{"n_layer": 9, "experts_per_token": 2, "router_score": "sigmoid", "normalize_top_k": true, "balance_loss": 0.00303, "balance_bias": false, "init_std_router": 0.0063, "rope_base": 10000.0, "attn_scale": 0.125, "init_std_qkv": 0.0261, "lr_mult_qkv": 0.4, "beta1": 0.9, "decay_shape": "sqrt", "final_lr_fraction": 0.0}
Below are experts of layer 2 (counted from 0) of a mixture-of-experts language model. Rows are named gate (a neuron's input weights, with its number), up (a neuron's input weights, with its number) and show model dimensions 160-239. Each number is 50 + 10 x the weight over its row's rms, rounded and kept within 0 to 99.
Before each expert's rows: "gets" lists some tokens that make up at least twice as much of what it gets as of all text; "mostly gets" lists some tokens that are sent to it at least half of the time. This comes from a sample of Wikipedia text that the model never trained on. Tokens count by the router's weight.

# expert 1
gets: ".", " the", " a", "-", "–", "'s"
mostly gets: ".", " a", " the", " The", " his", "–"
gate39:41 64 50 59 56 48 52 52 62 52 48 42 38 44 47 61 52 55 37 42 38 43 54 54 55 55 43 48 50 50 30 56 41 35 47 68 56 63 39 41 59 48 68 36 61 71 40 63 50 48 53 38 61 60 40 40 63 58 65 40 52 47 56 66 35 47 44 46 60 43 40 72 45 62 67 43 45 46 35 68
up39:44 58 33 56 36 54 41 48 51 41 63 63 45 59 47 42 50 34 50 54 55 45 62 41 61 60 65 46 64 44 52 46 56 52 60 40 47 49 54 48 60 71 46 60 56 42 61 48 40 29 68 63 56 49 61 50 53 44 64 61 47 51 46 51 52 40 63 48 56 56 38 56 41 44 56 45 66 47 44 49
gate40:47 53 52 69 41 37 36 53 43 66 57 58 49 41 59 34 48 36 53 51 39 47 50 58 67 33 41 43 52 57 54 56 65 55 42 45 49 50 45 52 48 53 56 63 45 52 56 40 36 41 45 27 58 37 38 60 64 40 45 53 56 39 50 61 58 59 49 46 30 55 49 51 37 36 59 44 61 47 56 66
up40:57 67 43 64 38 53 36 51 57 65 53 49 40 36 38 37 56 48 68 49 51 53 30 46 71 50 55 58 40 48 57 52 66 57 52 37 47 43 49 47 39 56 49 61 48 40 54 21 38 41 59 40 62 43 52 52 50 41 52 51 54 44 30 50 58 59 58 44 32 51 40 38 49 43 49 61 64 58 56 50
gate41:49 58 64 63 66 29 46 48 40 56 42 67 38 35 48 37 52 28 38 52 59 62 45 34 49 51 40 51 40 33 57 38 43 74 57 48 45 58 63 46 42 55 24 29 66 36 40 54 35 42 49 57 48 50 62 55 39 53 52 49 50 51 54 44 79 31 39 48 37 62 54 65 36 36 58 39 49 51 42 50
up41:48 53 49 42 68 45 52 50 28 47 43 58 56 62 66 50 36 41 43 64 53 32 48 59 48 52 50 53 52 62 41 58 44 45 60 40 45 62 37 34 58 71 46 60 41 56 51 43 46 60 38 56 61 47 59 41 55 47 51 40 56 40 51 49 58 29 36 22 47 44 42 33 59 50 61 58 49 44 45 39
gate42:59 40 36 57 51 57 46 69 52 53 60 45 63 76 58 57 84 38 41 55 45 37 70 54 48 53 53 52 57 48 56 46 38 54 51 34 42 59 69 48 57 38 54 41 48 45 59 52 29 49 48 41 60 56 48 58 44 70 50 36 45 61 41 50 55 43 41 45 85 55 50 44 49 43 57 55 51 38 57 48
up42:54 48 59 51 46 67 54 65 43 47 54 47 51 57 56 55 64 43 31 68 51 38 57 50 34 44 28 49 44 27 70 39 21 40 56 40 47 55 55 57 40 47 43 40 42 52 48 48 39 61 29 38 52 53 44 51 35 49 52 42 51 58 45 55 50 59 43 42 69 27 50 46 53 65 45 44 62 38 69 51
gate43:53 58 57 37 27 61 47 48 61 34 29 61 56 50 48 64 42 54 51 51 40 35 66 55 47 35 54 50 53 50 44 41 44 40 32 50 46 65 52 38 63 54 64 46 53 53 54 60 38 45 47 53 63 49 39 47 54 59 32 59 34 38 34 58 57 32 37 23 52 55 53 69 54 48 62 48 59 65 58 47
up43:72 68 43 45 40 54 48 48 39 41 59 41 53 29 39 40 39 43 43 61 56 53 56 52 51 53 69 35 29 39 42 39 53 47 52 54 58 53 40 50 56 35 58 38 48 31 52 53 45 48 71 62 60 59 58 65 46 47 45 55 38 62 46 53 47 54 46 44 69 45 46 32 37 39 43 60 60 52 42 64
gate44:53 49 57 54 57 62 53 36 46 65 60 50 58 47 62 54 51 45 55 49 49 46 63 72 34 40 52 49 77 45 35 49 17 39 45 40 54 52 59 47 43 51 69 44 42 46 43 67 57 39 50 52 40 45 35 51 34 49 42 52 45 35 57 64 51 28 44 47 51 49 47 51 50 50 56 53 46 31 40 44
up44:58 44 57 37 57 59 51 42 58 52 60 42 45 59 36 52 41 52 40 48 42 37 27 69 42 40 52 52 54 51 31 50 29 48 32 29 47 46 67 38 36 47 53 54 35 60 38 64 61 33 59 50 43 73 41 52 53 82 51 47 35 47 54 51 73 44 46 47 40 37 51 55 64 51 47 22 66 50 46 56
gate45:35 44 61 48 30 62 42 53 60 48 28 42 48 40 47 53 50 58 30 53 52 63 37 51 41 43 42 56 29 49 62 53 52 50 51 53 52 46 46 65 38 44 54 43 59 50 42 42 52 46 48 64 40 59 36 46 66 30 55 58 57 55 40 93 47 50 45 40 53 48 52 55 50 58 44 57 43 53 44 65
up45:47 35 31 51 54 52 59 48 48 53 51 45 45 53 55 64 63 60 58 44 49 62 52 47 46 68 39 64 59 45 58 59 51 52 28 37 54 53 38 61 50 64 58 28 42 43 44 42 56 51 44 56 29 48 50 61 71 41 60 52 74 45 40 70 41 44 86 49 54 58 43 43 62 51 52 61 50 49 48 45
gate46:67 64 51 48 32 45 46 35 71 54 45 41 44 47 40 73 35 65 57 51 41 65 48 48 61 55 46 44 69 46 54 54 67 55 63 55 61 54 58 45 65 51 46 45 67 56 65 56 61 44 43 57 61 61 57 54 41 58 61 62 54 53 54 69 59 43 41 47 55 39 59 31 41 44 51 66 46 62 50 66
up46:29 54 51 56 43 58 63 62 47 57 52 51 57 59 49 43 51 56 72 55 54 68 52 53 52 43 58 50 44 58 38 41 51 55 50 50 57 50 58 52 55 48 52 57 53 55 35 52 42 51 61 41 75 43 50 56 60 54 61 45 50 51 60 52 57 49 58 62 57 77 62 50 34 53 43 59 45 62 54 57
gate47:57 38 51 62 47 40 61 50 46 50 33 33 35 43 44 62 48 41 48 42 45 26 58 74 57 54 47 48 64 52 49 58 54 45 41 42 46 58 44 55 59 46 61 43 42 52 51 53 51 47 44 46 53 29 64 39 49 53 55 48 47 50 60 63 62 38 48 57 56 64 51 48 45 43 39 41 47 62 48 36
up47:58 68 50 52 50 49 58 71 62 54 31 57 44 56 41 45 46 43 30 53 49 46 53 30 62 30 60 58 52 62 55 53 47 54 58 70 57 38 42 64 61 39 40 47 60 63 40 52 45 28 48 55 60 51 49 72 41 55 61 42 48 61 52 49 50 50 57 86 46 61 44 53 62 19 17 56 72 42 35 60
gate48:71 64 42 82 41 53 42 52 42 44 40 57 61 57 37 64 43 55 55 50 45 50 61 54 48 53 49 45 45 48 34 37 64 69 35 65 47 52 45 53 55 31 54 38 40 47 55 48 35 50 52 48 63 66 58 51 24 49 60 54 31 49 44 22 43 37 43 51 55 39 58 67 33 62 40 53 37 30 53 61
up48:58 54 37 72 54 52 45 60 44 46 35 58 55 53 39 58 51 55 57 68 29 68 57 41 42 63 59 71 56 66 46 38 54 61 36 64 44 53 44 56 45 23 51 34 68 44 54 52 57 52 45 51 53 58 66 55 37 34 66 59 33 60 50 25 55 46 36 59 47 32 53 57 40 57 48 36 51 51 38 53

# expert 0
gets: "\n", " (", " \"", "==", " first", "==="
mostly gets: "\n", " (", " \"", "==", " first", " also"
gate60:58 54 64 32 54 57 41 30 49 46 57 46 48 48 44 45 55 64 63 68 56 38 32 50 35 41 38 45 50 40 52 20 52 49 34 56 59 52 40 42 56 56 54 45 53 43 47 57 34 43 31 51 62 78 47 65 36 46 38 48 36 73 59 36 41 32 60 53 48 42 53 52 52 50 52 53 51 50 80 49
up60:51 41 51 42 61 55 48 42 33 50 49 53 57 42 62 42 36 40 46 69 37 49 52 54 57 53 48 26 48 34 86 37 45 58 51 59 30 42 70 39 48 58 43 56 48 55 56 52 32 56 44 67 32 56 51 53 45 41 60 59 27 59 46 31 52 53 60 49 53 37 30 42 44 46 57 60 54 33 46 57
gate61:51 60 55 38 38 66 59 47 67 39 30 41 39 28 41 45 57 50 66 57 55 49 43 48 59 53 22 58 53 68 44 62 54 45 34 60 49 56 45 50 55 51 53 60 46 44 62 54 60 30 58 42 56 39 50 60 38 53 45 50 44 63 49 48 62 50 44 45 36 61 40 40 42 49 35 37 59 41 47 38
up61:38 62 63 55 61 48 53 35 51 49 32 46 41 35 47 67 55 61 40 47 38 58 49 50 57 53 51 54 44 47 45 43 46 50 48 57 29 37 40 41 49 39 41 59 56 56 35 43 51 44 58 38 52 53 55 59 52 49 59 56 45 69 46 52 50 58 55 62 55 62 64 46 37 54 50 64 37 60 46 39
gate62:40 50 46 54 44 39 69 40 43 35 54 31 42 57 41 52 52 47 56 42 50 50 42 47 60 58 42 44 43 76 53 35 47 58 69 43 25 44 21 41 63 56 50 54 36 54 49 50 54 58 45 49 53 46 47 62 34 27 52 47 67 41 70 63 54 62 45 30 66 47 65 55 60 63 55 54 58 47 61 50
up62:57 30 58 38 74 58 52 40 55 48 46 44 39 56 45 38 41 42 48 28 48 60 25 51 56 53 54 40 55 50 55 64 55 62 74 49 41 48 44 66 73 47 51 58 44 69 60 44 63 48 34 46 50 51 53 58 50 60 37 49 63 52 56 68 29 47 41 49 70 48 65 60 70 61 52 55 47 40 63 54
gate63:41 41 34 64 53 30 51 37 45 48 54 42 49 55 62 50 60 33 55 53 54 23 57 51 50 47 49 36 51 59 60 53 36 34 39 52 49 36 33 60 51 46 36 30 31 66 62 56 49 47 48 47 45 43 58 49 63 40 54 45 50 43 40 45 62 37 69 52 51 59 36 52 33 44 58 52 38 50 30 53
up63:56 60 35 48 43 36 63 39 43 53 49 56 54 74 48 63 44 44 55 43 38 50 50 47 68 29 44 58 35 73 59 57 49 42 45 52 56 63 34 50 61 66 40 53 56 61 50 33 60 47 40 53 54 59 46 53 52 42 48 50 44 42 28 24 47 59 56 63 50 50 48 54 36 59 32 52 48 32 43 47
gate64:51 57 59 44 38 51 64 44 52 47 56 39 49 36 47 62 30 70 36 43 59 41 59 55 52 37 34 43 49 46 46 42 48 49 37 65 50 46 41 48 42 56 35 62 47 57 56 58 66 51 55 53 50 64 61 42 71 40 35 43 51 71 55 48 51 37 61 59 48 60 42 52 51 63 58 45 39 51 46 50
up64:47 40 74 45 12 52 52 40 42 53 67 26 50 46 48 53 55 46 49 44 62 55 29 44 47 58 36 55 49 45 46 46 38 51 49 47 51 46 58 43 60 59 37 71 50 49 45 45 54 62 60 52 58 54 49 45 55 58 59 60 46 56 41 45 54 35 54 39 60 53 36 48 54 76 55 43 38 42 44 42
gate65:47 22 37 39 34 58 39 50 31 56 48 57 46 35 67 55 54 42 45 42 52 21 58 27 52 41 54 46 52 42 40 42 46 49 49 27 58 42 35 41 44 52 41 73 51 40 44 61 53 40 61 57 57 48 54 55 46 53 53 54 42 43 22 49 38 46 47 33 53 56 48 44 50 42 62 47 52 58 33 48
up65:39 40 57 46 40 57 45 50 44 53 59 61 49 40 42 61 64 49 30 58 56 17 47 63 42 47 66 36 71 55 36 52 45 31 43 52 37 48 45 64 54 37 54 59 25 51 39 45 50 44 60 54 36 29 51 74 41 54 46 51 59 43 40 54 32 43 56 39 58 35 43 51 45 43 63 53 53 47 54 50
gate66:47 40 63 27 53 64 61 68 65 40 35 46 57 54 42 52 46 53 60 48 49 52 39 47 41 45 55 47 49 41 46 33 32 46 45 34 50 34 35 57 59 53 63 60 36 57 54 54 34 49 58 41 45 63 50 42 58 32 26 57 65 31 60 55 47 48 56 63 37 25 54 40 69 54 50 42 47 40 60 71
up66:53 28 45 43 51 38 52 50 58 47 52 70 51 46 54 51 45 51 53 58 48 54 58 60 51 55 63 28 44 55 49 40 50 50 56 43 32 40 49 35 50 54 63 53 39 57 30 48 62 38 41 63 50 57 61 67 39 55 40 60 63 55 51 45 57 69 48 54 43 68 51 27 51 42 45 57 43 54 39 29
gate67:68 46 41 53 53 22 50 44 51 46 33 45 43 59 55 42 63 43 62 42 43 33 67 53 45 67 43 41 46 70 34 50 48 57 67 46 41 47 48 71 57 40 60 58 52 45 53 36 25 69 33 54 38 54 52 27 52 54 44 49 52 61 46 58 61 46 61 56 43 32 53 61 58 40 54 57 46 56 42 45
up67:77 56 42 64 51 35 51 60 53 33 57 43 54 51 58 59 61 39 59 49 48 54 47 53 45 38 44 52 55 59 29 55 59 50 67 50 58 51 42 51 56 56 50 49 51 53 39 46 54 57 51 28 47 55 66 71 48 44 65 64 57 37 40 34 55 51 43 62 49 59 45 40 62 69 45 50 53 61 39 56
gate68:42 49 31 30 52 61 38 39 44 58 54 50 37 39 62 46 39 59 40 47 33 33 66 41 53 30 32 56 55 49 62 54 50 51 54 59 57 48 49 43 49 55 60 50 47 45 44 57 58 62 40 52 78 55 59 48 51 60 53 62 37 37 38 43 47 44 60 27 48 49 30 48 51 56 53 59 40 64 45 54
up68:71 52 63 52 45 48 75 57 48 56 45 51 47 50 49 53 45 57 41 45 46 40 47 72 55 54 54 52 64 55 50 55 46 59 44 23 37 51 51 51 65 32 47 51 58 55 55 50 55 45 50 56 24 42 43 50 51 43 47 55 56 61 46 39 48 50 45 52 52 49 54 64 62 45 42 37 70 38 52 44
gate69:52 56 60 47 64 60 49 38 56 55 49 52 57 51 44 56 45 57 50 32 59 55 41 49 49 59 60 43 58 51 50 45 46 55 52 51 30 50 46 37 38 58 38 57 62 55 44 61 50 60 52 43 47 50 49 52 45 54 54 59 41 43 44 38 56 65 28 35 51 53 51 43 25 46 30 47 42 60 75 71
up69:40 59 60 51 45 48 42 48 39 47 50 27 52 45 47 47 62 51 64 64 46 43 57 42 40 33 39 52 43 39 40 59 58 56 51 30 53 63 77 47 41 48 68 65 61 40 47 43 53 52 51 51 66 58 45 59 41 39 47 51 45 51 62 58 57 47 52 46 51 37 58 51 51 41 20 53 41 46 39 60

# expert 3
gets: ",", " of", " in", " and", " to", ")"
mostly gets: " in", " with", " and", " as", " at", " to"
gate20:46 57 57 46 38 50 43 54 66 45 49 41 28 58 38 53 49 63 45 53 64 62 49 42 55 58 42 52 63 36 66 42 47 63 51 45 47 67 57 54 59 43 62 51 53 34 53 41 65 52 66 58 63 31 44 54 45 49 51 47 64 63 53 40 54 64 49 56 39 54 45 37 47 65 62 56 51 54 45 45
up20:54 56 35 42 60 45 42 39 56 40 39 51 41 46 86 51 72 40 58 61 44 33 57 61 40 42 46 51 38 51 44 57 49 37 47 36 55 51 64 64 43 50 51 50 62 52 44 61 48 41 41 51 61 54 58 44 62 62 53 57 45 41 34 40 36 50 50 48 52 51 50 61 63 41 40 48 49 45 41 56
gate21:43 29 49 58 54 48 52 51 62 64 58 63 60 39 40 53 41 79 39 52 39 46 58 57 71 30 61 37 53 66 61 41 48 33 49 55 68 52 71 50 39 46 39 59 41 62 37 55 47 50 36 24 56 44 50 64 53 53 59 53 46 32 66 68 44 45 49 61 56 31 52 48 57 23 46 50 49 35 57 58
up21:41 51 47 48 51 46 45 47 59 58 52 32 41 59 74 44 50 53 58 47 39 40 41 64 46 25 30 42 48 50 35 70 33 39 53 38 51 27 60 50 45 47 38 70 49 38 53 43 38 55 63 55 46 37 53 47 47 48 52 39 44 37 50 41 32 48 38 53 60 45 26 83 65 35 55 58 67 26 49 44
gate22:42 42 54 57 34 76 52 45 32 40 38 39 66 45 36 58 56 74 61 55 43 66 55 49 53 50 55 47 55 50 48 53 51 57 37 57 50 67 47 45 46 59 41 65 48 52 33 42 47 32 43 58 36 34 41 38 49 58 68 46 51 51 58 56 53 53 55 31 35 65 41 37 50 49 64 49 63 53 54 58
up22:43 32 77 58 47 59 45 34 34 32 49 44 44 48 52 46 58 55 49 57 47 50 71 34 41 56 53 53 62 45 28 43 59 46 57 52 50 45 46 50 45 70 54 38 37 49 36 64 45 35 32 39 25 37 34 49 57 52 51 56 35 50 48 64 49 41 55 48 39 49 43 60 41 44 42 33 43 51 54 51
gate23:58 44 46 34 53 54 69 62 50 59 33 49 40 55 53 47 74 39 42 64 26 51 48 40 49 61 70 47 63 53 50 47 52 43 41 45 56 48 46 53 47 58 35 46 48 68 46 41 48 52 33 53 46 55 48 68 48 47 66 60 42 52 60 36 41 58 38 47 71 66 63 36 58 51 41 46 32 55 59 54
up23:41 34 60 31 53 49 58 49 27 47 43 57 65 63 42 40 63 39 46 53 24 55 53 58 27 68 50 60 56 64 52 61 62 45 66 54 44 45 44 58 64 43 39 55 76 62 66 46 47 49 36 66 41 34 57 60 53 49 64 72 43 51 36 57 67 59 40 54 52 52 54 41 44 47 59 45 39 36 63 43
gate24:35 48 58 53 39 45 45 45 45 53 55 39 64 49 41 47 62 54 47 65 57 63 44 47 65 48 66 48 73 57 46 40 34 69 53 43 43 38 67 64 61 40 49 45 56 44 37 55 64 50 39 38 59 52 56 69 51 49 44 50 38 46 56 43 46 32 40 59 53 47 50 49 59 59 57 58 45 47 30 49
up24:55 52 64 54 48 55 58 72 52 55 47 86 46 47 73 54 42 36 59 39 39 46 51 41 34 50 46 60 31 41 59 45 52 36 35 47 39 61 55 61 38 66 42 62 52 61 50 52 44 44 59 60 58 64 62 55 47 43 54 46 54 78 50 12 58 43 72 56 70 45 54 27 45 48 49 48 45 59 59 62
gate25:52 65 72 42 60 61 53 45 59 48 48 49 53 52 51 33 24 49 31 36 47 50 55 62 55 50 63 48 53 48 62 40 60 44 48 51 43 47 42 34 51 44 45 41 69 43 63 35 45 38 50 54 51 53 52 58 37 61 41 53 54 47 45 50 31 53 46 53 44 57 51 56 56 47 60 56 53 59 60 39
up25:46 50 33 26 56 28 54 57 44 37 54 52 51 25 50 46 39 53 53 47 52 52 51 47 40 55 31 61 47 31 35 59 25 57 44 42 41 33 51 54 65 51 34 58 32 55 39 45 46 55 50 55 61 36 54 64 63 50 55 47 63 50 47 47 66 54 45 46 59 54 58 48 39 40 61 39 49 22 47 48
gate26:44 50 54 40 43 45 60 47 62 43 44 39 43 49 43 62 65 44 55 43 59 51 57 59 43 41 58 54 44 43 62 52 57 49 53 56 49 30 24 45 45 63 51 30 77 73 34 46 44 54 44 65 49 37 56 47 53 53 51 54 59 54 58 43 56 44 46 40 33 56 62 51 74 46 57 53 37 66 46 41
up26:44 51 34 20 54 38 62 66 45 51 37 44 74 50 46 47 34 46 51 54 51 33 54 51 42 60 66 50 60 53 57 72 53 57 58 62 47 69 73 60 39 55 48 66 38 51 53 41 40 44 48 41 56 60 37 46 50 52 54 59 38 48 45 45 50 59 56 65 49 44 58 45 36 41 54 51 56 30 40 51
gate27:57 42 50 44 57 40 38 64 42 50 53 40 54 56 45 63 53 26 43 65 41 44 41 52 48 43 54 52 60 42 63 62 55 53 56 42 49 26 60 28 47 40 25 60 47 50 62 52 47 40 28 60 46 58 40 51 51 55 56 41 64 43 47 46 46 31 64 42 56 52 57 61 64 47 58 56 42 39 58 45
up27:40 49 45 50 37 62 60 42 52 35 44 44 51 47 38 49 53 32 61 28 32 55 53 56 37 60 34 58 38 46 44 47 41 49 41 52 65 46 46 30 19 48 49 35 60 45 51 46 35 49 52 44 58 51 48 46 54 62 59 51 63 41 65 45 39 39 39 56 34 62 52 48 57 40 56 54 52 57 37 57
gate28:48 47 58 65 63 52 47 55 50 62 62 58 22 61 54 54 47 48 53 53 55 61 42 64 44 47 65 52 46 53 48 71 69 42 57 62 46 37 67 36 48 52 40 56 55 52 40 26 43 48 39 34 52 46 53 56 56 45 55 54 51 47 49 66 50 63 59 52 51 59 66 54 52 40 54 43 46 49 47 60
up28:53 64 56 40 53 49 50 38 44 47 48 58 56 46 39 48 64 51 63 45 31 64 45 49 47 47 56 47 48 51 52 53 44 62 50 42 42 53 35 54 43 61 53 35 53 56 60 57 47 59 26 43 43 52 46 45 45 53 43 63 57 30 74 52 42 65 57 55 59 59 47 49 49 81 60 62 58 63 57 57
gate29:58 51 41 72 53 60 62 52 36 51 52 49 46 50 46 51 58 47 40 56 79 55 72 58 31 37 45 47 41 59 50 44 60 44 62 67 50 65 39 61 50 54 58 61 51 53 68 52 36 44 39 46 83 31 46 61 60 50 69 42 55 63 58 34 74 59 58 48 55 56 60 63 50 52 50 67 60 42 51 49
up29:40 57 57 38 41 52 58 46 43 60 56 51 42 54 39 46 68 61 41 60 31 43 55 44 38 39 48 54 60 44 77 52 52 53 44 51 70 58 59 32 50 54 65 32 52 41 36 41 49 47 58 50 63 48 70 54 47 55 71 59 71 38 58 68 45 54 49 59 34 42 53 46 52 52 55 50 40 55 63 67

# expert 7
gets: " |", "-", ":", "|", ";", " the"
mostly gets: " |", ":", "|", ";", " the", "°"
gate20:54 43 46 75 51 47 55 38 53 39 52 46 45 45 41 55 44 28 55 55 49 45 69 56 48 50 45 54 62 42 42 40 42 50 41 49 55 50 40 50 51 52 49 59 41 41 56 40 66 46 56 74 57 53 69 51 51 45 33 49 64 35 49 52 74 55 49 55 52 57 54 45 58 60 53 56 61 48 36 54
up20:43 42 58 58 79 33 55 42 60 46 56 27 61 55 61 47 76 66 49 56 35 56 39 45 53 48 56 44 42 36 49 46 23 52 46 51 44 71 57 38 44 48 53 61 56 56 54 63 43 50 51 52 61 49 58 52 34 46 44 54 37 58 54 36 51 55 58 38 52 51 41 56 59 60 40 45 41 52 65 62
gate21:64 44 64 68 69 55 42 53 46 51 59 64 63 35 55 37 44 50 46 67 60 55 44 47 62 63 48 38 44 40 51 63 26 54 42 52 52 33 38 61 38 41 55 45 33 57 37 64 58 39 33 48 44 38 60 38 41 51 55 41 51 49 58 45 29 37 47 50 66 36 60 48 43 68 65 30 69 52 46 45
up21:71 53 46 48 36 61 39 52 77 37 55 56 54 42 40 65 45 61 48 56 50 50 31 50 41 45 43 46 51 58 60 56 36 41 48 75 56 49 54 46 57 65 62 52 51 41 42 28 61 28 38 53 39 48 51 51 41 55 52 50 57 37 41 34 64 39 57 61 50 49 50 43 49 52 45 56 40 47 42 33
gate22:59 45 49 33 39 56 52 43 64 65 68 41 49 25 33 55 41 47 48 61 56 39 48 34 47 60 59 39 50 53 55 60 55 67 63 53 35 58 54 46 69 38 33 38 50 56 61 47 35 66 59 53 55 50 34 55 29 48 34 39 37 42 48 32 42 43 51 60 63 64 38 65 52 54 46 47 39 40 58 51
up22:49 51 59 47 43 54 51 49 47 57 52 51 32 25 47 39 49 42 36 47 42 48 43 32 55 51 49 52 37 54 54 73 39 77 45 65 48 64 46 55 61 57 46 42 35 39 50 57 56 55 53 50 51 49 43 32 36 48 28 50 35 47 54 45 58 34 62 42 64 38 40 44 51 66 53 55 58 64 71 64
gate23:27 75 48 59 56 47 50 64 62 52 45 56 33 40 51 41 57 45 50 59 37 45 53 24 55 53 64 30 56 66 64 55 47 67 54 28 63 73 39 40 52 39 48 38 37 51 52 38 49 49 37 50 39 38 45 52 51 65 65 53 47 40 53 53 50 43 49 61 46 61 53 54 52 63 60 51 58 45 59 49
up23:42 54 12 67 44 43 57 58 47 31 60 36 43 53 51 49 54 46 50 50 39 54 46 37 61 52 70 42 36 49 57 56 37 53 34 37 65 46 51 44 44 40 42 38 47 52 48 47 52 36 44 62 49 49 59 49 54 48 51 50 69 45 46 42 44 36 62 52 49 60 56 53 32 56 58 31 50 41 46 51
gate24:46 53 60 55 61 57 42 47 29 51 48 53 53 47 54 43 61 43 35 52 40 53 57 40 55 48 44 49 52 72 80 44 44 72 49 50 46 31 51 59 48 37 52 36 54 35 47 61 45 63 55 50 40 37 29 51 37 37 44 52 52 49 52 46 40 49 68 44 50 45 44 48 50 49 52 58 57 47 29 49
up24:46 41 45 45 60 45 57 33 35 55 38 40 62 52 65 44 52 48 29 67 37 37 51 54 62 56 49 50 58 61 69 44 36 81 52 62 57 18 66 64 61 33 53 38 58 43 43 57 51 61 46 38 40 52 38 60 49 38 59 57 53 36 66 39 52 46 56 41 56 30 43 60 50 50 54 57 64 43 53 47
gate25:65 60 51 49 29 47 61 44 62 42 49 45 34 44 41 49 72 46 54 62 47 64 38 36 54 63 61 45 53 57 44 56 66 49 57 69 58 54 37 26 55 59 59 46 57 65 33 39 59 62 51 58 68 67 47 56 48 56 59 41 49 45 36 59 66 64 69 70 45 46 67 52 55 63 44 38 43 65 53 45
up25:52 50 42 56 44 51 41 52 65 40 48 37 41 58 54 53 68 59 63 40 66 63 64 49 55 53 43 57 52 54 51 35 41 65 40 55 54 53 46 49 43 40 45 48 58 49 35 39 56 60 53 63 34 52 42 63 54 57 59 46 70 65 44 46 34 47 61 52 67 43 54 39 51 48 53 41 52 58 44 48
gate26:53 60 35 55 53 46 66 51 54 52 46 44 76 41 50 40 59 36 58 53 71 64 50 59 44 62 42 56 54 57 58 60 32 46 30 29 45 67 39 57 52 51 45 53 48 52 57 39 57 49 49 61 58 66 45 51 51 63 41 42 49 35 54 42 45 55 46 31 62 64 54 59 70 60 34 54 57 55 29 49
up26:37 50 35 48 38 47 43 46 37 56 32 36 37 55 72 60 49 40 60 49 49 46 35 50 63 57 61 66 57 53 19 47 44 58 46 46 31 43 51 40 45 55 36 49 56 38 41 50 51 40 53 47 43 52 44 43 60 65 23 43 59 63 53 50 54 69 58 33 54 48 51 56 82 39 59 39 54 42 40 45
gate27:49 50 48 53 49 48 40 49 54 57 44 55 54 57 46 56 55 61 41 53 37 69 68 54 48 45 62 51 46 54 48 45 54 46 46 49 70 66 33 53 48 50 42 50 46 43 51 31 52 48 62 40 54 23 39 55 62 50 46 52 44 32 41 52 66 60 45 39 34 57 57 52 45 39 36 36 44 58 55 63
up27:44 28 44 44 65 40 49 40 50 56 41 39 40 39 50 44 20 47 50 58 56 50 74 38 39 30 53 53 48 41 38 38 50 35 31 38 49 64 61 54 53 45 48 42 36 50 57 56 51 47 63 48 56 51 52 52 65 43 28 58 46 47 33 46 45 39 49 62 66 55 62 42 52 45 62 42 48 49 48 37
gate28:59 39 75 36 53 59 34 33 66 55 59 48 45 54 70 58 45 62 44 55 46 51 46 53 51 43 58 24 70 57 62 45 63 59 29 56 54 42 51 44 23 41 54 47 37 40 72 47 54 51 43 45 49 44 48 40 50 32 64 53 63 65 36 50 26 48 44 40 45 44 41 49 53 50 45 68 52 49 45 61
up28:35 49 52 43 36 50 67 44 58 45 41 68 63 41 51 43 50 47 55 57 51 45 73 55 53 45 57 65 68 64 67 34 48 31 54 39 48 40 51 48 69 56 49 53 37 21 48 39 44 50 56 37 44 34 48 44 51 42 54 50 54 46 38 73 44 38 38 49 46 46 47 38 45 48 43 47 42 50 40 64
gate29:69 65 48 56 60 33 57 49 48 59 39 48 57 56 34 57 36 57 61 50 55 45 47 36 48 53 44 55 62 57 31 40 62 48 51 42 52 51 63 59 41 48 58 51 53 55 47 46 53 50 46 51 60 72 29 45 51 50 63 36 49 35 52 50 65 60 50 52 63 75 52 53 50 60 33 50 46 57 61 48
up29:42 43 53 31 46 50 40 60 54 68 60 35 36 52 55 39 72 62 50 58 41 59 47 46 47 46 43 46 41 64 46 41 40 65 51 58 56 45 49 43 65 53 29 36 47 45 55 53 43 46 68 57 54 46 52 50 58 49 60 47 54 44 71 46 39 58 45 47 47 61 36 49 45 49 51 62 57 56 45 58